From a checkpoint of a small mixture-of-experts model trained on Wikipedia.
Size: 11 layers, 5.2M parameters.
Experts: 32 GeGLU neurons an expert, 4 picks a token, a shared expert of 64 neurons.
Training: 448M tokens, 3415 steps.
Below are experts of layer 7 (counted from 0) of a mixture-of-experts language model. Rows are named gate (a neuron's input weights, with its number), up (a neuron's input weights, with its number) and show model dimensions 0-127. Each number is 128 + 32 x the weight over its row's rms, rounded and kept within 0 to 255.
Before each expert's rows: "mostly gets" lists some tokens that are sent to it at least half of the time. This comes from a sample of Wikipedia text that the model never trained on.

# expert 4
mostly gets: " |", "|", " —;", "–", "|---|---|---|---|---|---|", ";"
gate4 [185 141 119 103 131  90 141 136 128 180 136 134 173 159 141 133 157 105  98 123 201  86 151  74  88 135 115 103 174 144 126  96 154 120  92 138 122 145 117  96 143 135 131 152 180 121 169 160  48  90 152 129 128 152 106 113  87 138 109 103 124  79 127  60 106 107 112 130 112 151 162  98 156 109  78 138  66 181 119 100 125 120 167 140 186 124 135 129 155 113  92  85  53 132 133 173 122 159  84 179 161 123 186 171  97 144 189 150 125  57 120 163 181  93 125 119 130 114  84 167 131 101 146 175  88  87 103 144]
up4 [144 127 188 114 156 138 136 193 166  83 160 206 100 135  79 138 118 137  99  94 163 118 181 177 155 114 167  85 219  93 104 167 115  94 123 115 190 153  90 149 167 174  81 131  52 140 157 114 117  94  81 145 129 101 131 111 140 131 124 173 124 181 112 159 139 117 115 112 132 134 104 109  65 147  95  92 173  84 118 146 105 194 106 158 148 124 141 129 117 156  80 166 107 131  95 166  74 101 118 113 142 149 121 131  83  92 176 159 129 150 114 187 107 100 170 155 139 129 150  91 142 145 133 158 145 114 140  93]

# expert 15
mostly gets: "0", "9", "7", "8", "6", " km"
gate3 [171  52 128 183 136 151 153 174 130 168 139 164 125  65 187  95 170 164 175  88 110 113 134 127 143 145 112  84 123 144 106 115 126 128  95 129 116 155 166 116  81 157 110 143 158 137 118 137  84  81 129 113 133  97 167 150 147 161  75  51 134 107 139 130 102  84 108  87 110 156 113 153 171 118 101 159 150 139 111 120 100 106 182 133 156 164  27 107  77 142 150 160 146 147 121 130 167 101 126 108 151 133 162  93 104 180  85 153  86  97 124  52 108 133 131 126 173  87 151 125 146 146 170 141 205  94 113 109]
up3 [155  66 120 170 178 160 112 130  94 225 121 122 140  97 140 148 117  90  81 152 140 212  93 130 111  96  95 167 122 209 149 152 129 165 112 107 111 118 134 119  83  88 161 187 116  82 115 184 112 141  90  41 103  80 127 113 145 144 158 158 175 164 146 159 127 159 147 134 120  61 114 139 122 148 163 118  68  97 120 214 168 112 126 125 184 129 116 151 115 139 132 161 160 144 119 131 124 126 133 126 162  90 131 117 123 103  82 110  93 150 140 129 100 131 187  82 155 125 122 147 102 117 156 105  92 146 132 156]

# expert 11
mostly gets: "\n", "==", "===", ")", " ==", "}"
gate4 [127 198 127  98 120 200 123 122 128 153  77 120 177 135 110 124 174 124 105 106 119 116 154  76  89 124 120 101 153 112 148  89 106 152 165 120 169 147  75 121 104 119 142  78 108 137  97  89 105 109 182 112 183 164 104 143  67 148 127 130 155 159 156 105 164 150 168 158 143 111  83 145 107 137 139 116  96 144  99  60 148 137 127  91 121  64 174 121 168 110 109  78  70 137 165 127  35 134 109 182 131 125 105 153 129 109 147 110 133  57 143  45 177 172 120  84  99 131 137  80 147 136 144 147 135 106  82 123]
up4 [175 189 168 139 137 138  94  92 182 118 136 154 146 172  28 121  80  94  84  80 100 102  80 148 128 148 103 118 168 102  65 117 108 171 153  77 148  97 147 170 176 102 134 157 113 172  94  94 135 132 114 135 118 175  84 133 192 165 146 131 133 121 108 150 112 121 101 125 123 174 143 140 118 101  99 140  94 180 179 141 113 166 128 145 103 100 138 132 131  93 129  79  72 160 108 136 150  92  90 172 213 171 127 109 153 126  95 157 193 137 137  71 137 137 121 123 103 119 124 127 108 114 101 107 101  71 101 104]

# expert 6
mostly gets: " K", " John", " Gl", "ah", " Gu", " Bl"
gate0 [120 154  98 126 125 142 160 166 110  83 103  74 156  96 114 113 129  97 109 153  73 154 136 121 150 122 137 138  13  77 138  98  80  81 145 113 165 105 119  92 132 139 171 125 126 133 125 142  71 159  77 211 117 151 168 129 178  95 139  87  96  78  67 113 112 141 116 112 151 137  95 188 146 121 156  60 169 106 153 165 126 189 177 156  93 158 100 157 117 165 152  87 142 159 111 103 152 123 138 141 209 123 129 113 143 126 112 129 138 154 147 121 179 156 149 135  82 137 152 138 143 156 156 157 120 194 115 150]
up0 [141 120 131  91 108 117 101 134 132 112 111 179  93  94 102 166 142 133 164 157 177 142 142 109  99 182 135  96  71 118 122 128 111 123  95 103 124 177 130 102 153 129 160 182 123 153 120 129 166 131 150  75 152 164  57 141 114 135  48 102  58 102 114 148 139 130 108 131 109 154 102 103  92  57 119 119 137 133 106 125  71 108 147 133 137 134 115 165 108 163  81  57  87  66 125  63 156 168 181  89  74 133 178  73 104 124 119 137 153 131 131 178 139 157 113 108  82 165 172 115 152 134 104 188 108  66 129  87]

# expert 0
mostly gets: " which", " that", " who", " he", " ==", " they"
gate4 [ 73 131 170  82  85  91 149  69 141 152 189 135 130 180 147  94 190 133 129 154 148 151 126 127 120 167 145 170 137 167 185 119 120 158 154 149 138 177 147 184 136 175 167 125 129 134 112 124 151 117 125 150 115 103 105 142  95 114 119  95 160 130 139 112 132 193 102 164 183  66 112 110 137 111 159 135 156 145 169 131 120 123 128 197 151 100  77 176 154 137  92 107 120 138 187 119 169 175 122 116 182 132  84 177 148 142 123 112 120  51 205 156 178 124 191  66 137 143 116 111 125 128 158 110 110 154 149 172]
up4 [126  96  87 114 127 118  90  73 108 108 154 119 118 137 129 166  69  65 169 132 106 145 153 161  98 125 146  95 144 114  88  90 133 188 158 135 126  79 130 128 134 108 119  79 108 141 196 163 119 103 133  73 120 140 114  89 106 113 137 100 122  57 127 112 184 151 173 127 145 178 157 141 155 135 114 110 106 104  68 112  98 169  82 164 116 114  80  87 202 147 137 148 145 170 130 106 110 153 167  89  88 109 106 112  67 159 168 181 134 115 118  84  67 167 114 146 199  66 123 152 109  97 130 115 159  84 117 166]

# expert 10
mostly gets: "0", "1", "2", "9", "4", "3"
gate0 [185 120 111  95 161 112 192 151 134 144 157 143  74 120 147  97 129 181 155 159 170  54 165 137 135 115 131  92 103 155  69  85 144 195 142 139 121 120 180 127 119  53 115 119 166 135  93 161  96 172  90 125 152 102 151  97 138 105 103 157 114 121 188 155 113  78 153 133  96 103 150 113 158 114 129 154 134 159 141 132 169 104 167 197 122 143 117 139 120 137 142 124 123 135 106  58  81 112 162 108 157 118  91  57 219 111 176 121 113 139 113 100  95 116 133 100 126 150 131 146  79 131 132 178  51 142 155 145]
up0 [ 93 181 117 134 117 147 129 113 127 160 159 171 147 149 132 197  84  86 157 174  81 121 100  59 148 150 194 149 123 117 159 120 143 125 142 102 165 117 121 144 115 108 141 138 175 179 161 145 133  76 125 122 159 138 112 132 205 156 110 171 118 190  99 121 174 152 149 111 124 152 159 113 126 190 111 172 116 113 114 148 137 116 204 159  83 165 112 137 119 180 166 139 121 130 130 154  91 104  74  60 171  68 143  69 134 137 122 132  92  75 141  77 127 176 113 137 150 160  98 104 144 148  80 158 126 129 136 195]

# expert 5
mostly gets: " film", " On", " album", " Total", " game", " released"
gate3 [178 125 192  74 137 105 136 118  76 122 129 156 129  92 141  33 154  76 184  83 109 165 133 124 142 150 158  98  71 145 113 127  75 147  78 161 165 106 145 122 106 134  93 113 127  86 123 143 209 147 141 122 118 122 119 148  98 149 100 148 113 109 100 124 137 174  92 168 127 117 167 144 145 172 108 125 107 141  61 107 131 130 135  71  80 133  72 127 158 169 137 100 139 151 162 133 115  75 180 162 105 105  64 140 134 126 167 119 161 159  88  64 114 143 131  64  98  65 146 110 151 136  69 117 120 106 138 115]
up3 [114 169 136 100 110 133 105 108 112 153 142  97 171 133 188 170 125 142 147  81 115 143 162 112  65 126 113 187 154  75 133 140  94 102  86  96 172 138 149  89 102 117 152 150 136 125  92 104 100 143  71 109 102 146 145  96 122 123 154  83  73 108  89 193 113 170 140 189 164  99  81  68 114 127 152 149 135  74 146 121 113  73 173  83 148 136 157 128 152 125 121 157 110  45 106 145  99 111  85  91 114 110  98 146 142  67  91 158  61 137 136 184 114 156 148  95 171 123 141 147 100 155 153  81 118  61 115 123]

# expert 12
mostly gets: "é", "he", "ro", " En", " Mon", "ou"
gate0 [176  99 130 116 105 124 108  88  94 125 124  63 118  69 162 186 136  91 123  82 123 148 112  81 109 176 128 127 121 118 151  51 114  58 149 107 101  68 138 176  69 146 143 158  91 151 109 112 157 142 165 152 125 136 117 108 130 154  62 158 163 121 120 161  94 146 135 110 142 105  98 135 120 122  86 130 135 178 128 153 171 112 140 117 144 165 149 130 128 106 106 116 155 164 129  63 179  95 104 167 131 120 117 118  85  98  85  92  69  96 134  61  95 125 183 125 158  86 116  63 185 149 177 158 170 175 130 149]
up0 [158 142 112 104 124 175 133 134 115 153 193 174 133 109 158 157 169 134 150 137 127 165 186 108 125  89 126 194  61 142 113 127 132 115  79 149 128 119 125 132 136 110 155 129 139  76 117 122 156 109 212 102 128  98 112  87 150 141  91 135 154 129  74 148 140 159 137 191  96 133 179 111  88  80 175 107  82 111  99 112 138 120 137  43 166 100 139 113 101 110 129 111 130 101 131 136 124  94 156 138 106 137 133 135 154  69  95 191  87  65 101 117 173 149  99  95 143  98 224 103 180 111 148  93 121  70 154 141]

# expert 23
mostly gets: " c", " b", " f", " d", " l", " p"
gate0 [154 101 120 183  94 167  62  93  61 116 126 148 122  91 143 150 123  82 118 126 170 127  62 142  90  64 179 149 153 172 115 110 138  94 129 124 140 135 158 135 109 186 134 129 112 187 136 165 165 126 165 155 172 183  88 117 117 158 122 136 127 177  62 129 139 137  59 160 139 149 173 154  81 136 131 143 149 102 125 112 135 173  70 178 112 143  99 121 132 156 108 125 129 135 150  78 133 213 135 138 101 155 112 130  85 149  97  75 113 157 157  69 138 147 104 168 100  92 135 149 176 127  99  95  99 150  77 168]
up0 [166 121 135  88  76 134 172 100  99 104 155 108  79 130 157 168  87 113 117 163 116 161 123 133 133  67 148 137 129 163 140 164 137  66 109  96 112 161  98 103 124 124  92 125  86 128 118 121 115  63 151 111 157 132 139 120 147 142 100 132  84 141 107 136 131 151  99  98 179 120 112 170 123 135 127 137 173 208 153 145 114  79 119  88 150 163 173 148 145 178  99 101  92 145 142 136 117 187 132 105 171  50 182 128  65 158 184  83 141 130  69 170 139 204 117 183  73 137 131  91 163 153  75 109 122 159 145  99]

# expert 9
mostly gets: "\n", "==", "===", "'", " \"", "\""
gate4 [182 103 133 128 111 156 116 137  87  79 110 146  62 119 136 123  97 130 174 174 145 105 144 102  74  83 152 101 137 142 172  93 159  67 135 150 172 165 167 116 164 134 177 128 138 145 113 183 150 164 114 162 165  53 118  86 146 119 106 122 148 153  46 141 109 165  89  73 135 149 137 168 138 173 136 157 134 101 141 122  84 168 138 177  96  77 130 104 101 168  82 133 115 129 138 149 182 123  70  88 127 163 115 123 175 108 146 158 153 151 162 166 140  99 158 113  95 133 130  98 130 144  95  53  69  95 149  98]
up4 [151 113 118 106 105 130  95 119 153 154 162 135 101 153 103 150 210 160 112 149 114 143 127 155  88 103  69 112 178 148 123 131 142 138 123 100 153 183 118 184  83 120 115  99 134 151 113 103  99 106 162 155 107 116 116 120  64  96 157 185 174 144 164 223  59 174 154 112 107  98 137 170  77  61 138  96 133 141 116  85 128 172 151 132 144  97 142 147 108 132 133 155 118 105 130 169 165 105  84 142  95 172 117 120 108 115 132 196  78 142 163  65 103 135 126 186 115 139 131 139 104  95 131 169 120  79 207 132]

# expert 20
mostly gets: "son", "ford", "ville", "ah", " William", " Michael"
gate0 [163  88 125 149  85 115 142 172 115 121 163 138 132  94 154  86 214 155 107 141 136 110 136  94 141 182  88 162 137 119 194  90 127  89 111 141  68 102 116 134 124 126  96  97 213 181  79 168 113 119  44 158  81  97  95 129 177 132 106 131 166 115 178 111 144 116 171 190 142 167 141 133  84 121 107  78 142 156 144 148 122 151 101 132  75 173 116 156 152 128  89 138 131 126 167 125 168  78 117 119  98 118 132 113 111 117 132  99 192 143 189  95 135 141 133 160  99 103  90 112 147 102 156  78 135  82 173 122]
up0 [ 99 128 190 110 178 179 147 136 174 145 159 143 102 144 176 171 128 138 133  95 156 130 124 127  58 163 124 185  84 147 126 180 120 139 153 138 148 103  92  85 146 196 157 119 135  87 104 159  68 108 175  90 133  91  95 139  86 125  74 143 162 141 107 153 125  81 114  88  44  91  97 100 110 168 132 127 148 125  60 150  87 128 144 154 115 185 161 144  91 147 117 172 147 156 159 162 109 127 131 113 158 150 166 155 110 152 124 112 125 187 141 159 178  66 136 146 137 131 133 123 175 161  69 133 142 180  97 128]

# expert 19
mostly gets: " −", " —;", " Votes", " ·", " %", " +"
gate4 [ 80 172 136 127 101 145  77 204 197 150  99 171 176 145 140 200 120 144 117 108 177 112 139  87 188 107 156 130 150 100 193 163 135 136  68 120 148 134 133 143 150 121 168 131 118 133 125 189 132 129  99 129 135 107 175  80 121 162 135 192 107 141 134 100 145 177 126  99 138 104 133 134 152 168 123 155  93 162 105 122 105 153 105  32  92 134 168 137  91 115  75 123 149  83 108 128  65 129 172 118  93 162 145 105 131 160 151  92 123 121  98 150 137 115 138  76 124 141 175 135 179 161 114 124  86  99 103 194]
up4 [169  85  94  89  73 170  93 129 123 150 144  88 101 146 104 135 148  37 152  96 139 126 112 116 138 168 123 155 133 132 106  81 152 107 137  63 142 111 121 143 134  36 171 179 155 175 113 176 114 110 150 142 123 169 128 139 153  82 125 137  93  60 124 102 143 163 142 152 193  99 140 157 133 141 101 103 118 107 105 105  73 192 156 111 136  58 106 142 165 147 116  91 166 104 121 103 123 114 109  75  92 135 103  76 213 147 130 110 126 156 169 134 153 143 130 136 122 177 144 178 139 144 164 153 129  99 139  75]

# expert 7
mostly gets: " not", " can", " most", " all", " be", " sh"
gate0 [137  72 172 115 185 156 113  98  99 122 146 133 128 106 151 103  95 179 100 145 152  77 105 123 122 120 127 151 110 150 106 130 191 106  98 169  70 162 148  77 130 131 153 131  82 147 132 136  92 175  76 147 144  89 107 136 139 162 148  86 143  53 104 157 148 126 120  69 129 138 155 118 216  89 146  72  79 117 140  93 108  93 142 135 101 175 187 145 150 191 131 176 137 125 150 108  48  70 159 124 144 171 120  73 153 117 127 123 186 123 114 105 129  75  99 146 111 133 131 162 107 135 119 103 118 139 190 147]
up0 [135  86 114 137  92 141 179 116  96 134 108 196 132  91 109 162  86 118 119 110 145  74 154 121 106 119 133 134  74 132  90 116 189  79 125 176 105 111 183 139 142 148 113 122 204  99 135  56 137 123 125  98 155 114  62 133 119 164 113  97 134 138 144  79 105 130 101 137 142 142 128 147  96 137 128 134 161 131 105 129 154 124 159  75 124  82 127 152  81  86 157 132 156 141 113  99 160 169  51  77 117  85 127  86 166 150 108 102 143 167  82 194  87 133 178 136 191 138 146  30 114 156 136 104 143 136 173 133]

# expert 13
mostly gets: " for", " on", " from", " with", " of", " to"
gate0 [125 167 123 177  73  96 177  80 135 120 101 105 166  83 149  99 134 142  88 129 129  92 155 103 171 168  86 110 133 170  98 133 140 111 121 124  77  87  75 112 155 118  83 156  86 149 159 112  92  70 147 112 184 122 151 142  93 153 114 183 122 115  90 114  61 103 196 186 133 110  79  63 128  90 165 172 119 179 140 159  85 129  69 116 107  96 144 100 154 169  99 111 153 173 140  85 124  78 109 144 167 108 140  92 166 162 134 114 118 129 111 160 133 126 155 173  99  90 126 140 135 134 199  95 132 148 126 101]
up0 [107 158 138 142 145 152  97  98  68 121 162 124  97 114 177 175 156 161  86 123 130 177  78 162 133 208  96 113 117 130 177 136 103 168 105 152 138 148 138 113 171  41 140 155 182 128 141 179 134 113  73 123  96 133 122 103 165 140  85 160 144 129  89 144 122 109 124 117  95  80 117 172 137 200 106 119  99 140 120 153  80  75 128 111 189  85 135 119 122 150 177 108 113 137 150  89  76 101 113 129 131 159 171  89 125 154 115 131 103 138 132 154  64 138 108 165 112 162 149  72 175 143 136  80  86  67 138 179]

# expert 18
mostly gets: " United", " States", " American", " University", " World", " War"
gate0 [ 69 139  87 144  64 119 110 142 154  89 137  92  78 101 158 107  86  93 115 189 137 159 179  62 121 110 111 181 147 115 144  87  80 133 107 114 140 165 105 113  95 132 165 131  43 155 126  29 167 142 133  58 145 137 134 162 128 118  68 151 141  97 172 113 170 130 103 187 136 110  77 118 134  97 128 137  90 163 150 172 149 110 110 161 125 117  94 158 119 135  77 137 131 134 153 158 160 108 187 103 188 159  65  91 149 162 158 122 154 140 142 120 117 105 154 134 148  86 129 148 120 138 160 100  98 153 151 143]
up0 [121  60 115 121 205 142 129 181 131 108 108 137 129 181 100 172 154 103 153 150 135 104  78  95 149 152 127 165  87 131 190 136  97  67 143  98 125 116 112 135 100  83 190 145 156  88 135 155 127 150 117  74 136  93 115  93 117 137  89  95 128 134 152 137 131 146 137  42 142 133 105 110 153 139 111  88 138 101  99 165 150  50 157 156 152 128  97 161  96 148  47 148 152 103 124  87 120 138 120 119 105  51 154 126 199  92 108 129 159 163 126 130  53 150 128 112 139  99 105 161 147 131 123  93  98  73 147  82]

# expert 21
mostly gets: "°", "′", "″", " km", " area", " high"
gate0 [ 98 175 197 109 155  82 121 144 132  94  95 112 135 148 125 132 135 177  95 143 140 127  85 132  75 132 119 158 128 159 110  33 139  70 138 120 132 145 113  96 142 169 133 112 160 122 158  78 119 134 105 147 145  69 145 138 106 150 129 127  63 197 190 143 140  83 132 124 166  54 102 189 147  82 146 183  87  88 112 126 139 140 113 112 178  92 126 116 114 144 135 139  84 141 155  74 163 180 165 141  96  96  87 179 110  88 109 139 120 116 121 153 146 155 129  94 141  90 166  91 178 116 125 117 119  70 186 149]
up0 [148 156 148 183 111 193 164 132 142 139 117 179 154  78 154 157 162  96 138 129 126 169 136  77 105  96 138 106 109  99  92 157 140 104 121  98 171 130  93 151 108 160 153 125 154 116 189 149 157 128  85 192 159 127  83 133 128 120 117 129 111 134  81 109  83 110 173 137 130 125 125 117 176 135 156 163 152 103  67 109 144 113 142 155 151  97 117 197  78 163 146  90 153  84 132 182  84 140 141 115 145 156 161 173 108  25  69  97 100 106 110 143 186 173 129 108 106 135 115 159 120 129  66  62  93 139  87 123]

# expert 1
mostly gets: " re", " can", " res", " un", " dec", " cont"
gate0 [170 123 117 120  95 158 121  93 155 182 163 112  97 158  82 156 138 105 112 174 151 113  96 103  74 133 113  77 110  49 125 179 180  73 125 133 122 157 151 164 128 107 132  77 149 169 186 131 197  86 112 121  76 124 138 108 154  93 208 107 155  92 147 124 182 148 180 155 129  83 118 112  85  70 115  78  92 132 148  94 141 117  98 138 114 146 113 112 155 118 129 132 134 144  72 115  87  89 126 146 144 101 156 164 185 113 127 142 136  83 125  68 113 115  86 144 131 141 132 209 149 147 152 141 144 186 106 122]
up0 [ 98  84 190 186 117 138 151 153 106 121 101  98 139 154 163 124 118 121 137 100 130 206 140 129 105 132  89 142 142 157 127 171 131 132 136 120 106 178 117 161 145 176 119 155 111  72  68 195 103  93 134 106 174 172 138 174 116 121 110 110 172 152  98 212 142 104 156  65 129 206 135 103 139 171  81 145 174 157 107 171 193 152 150 119 162 111 143  94 118 135  94 170  67  87 104 105 138  77 111  78 159  90 137 145  88  82 136 163 105 144 110 116 160 124 141 142 133 164 120 128 116  82  90 175 134 146 108 117]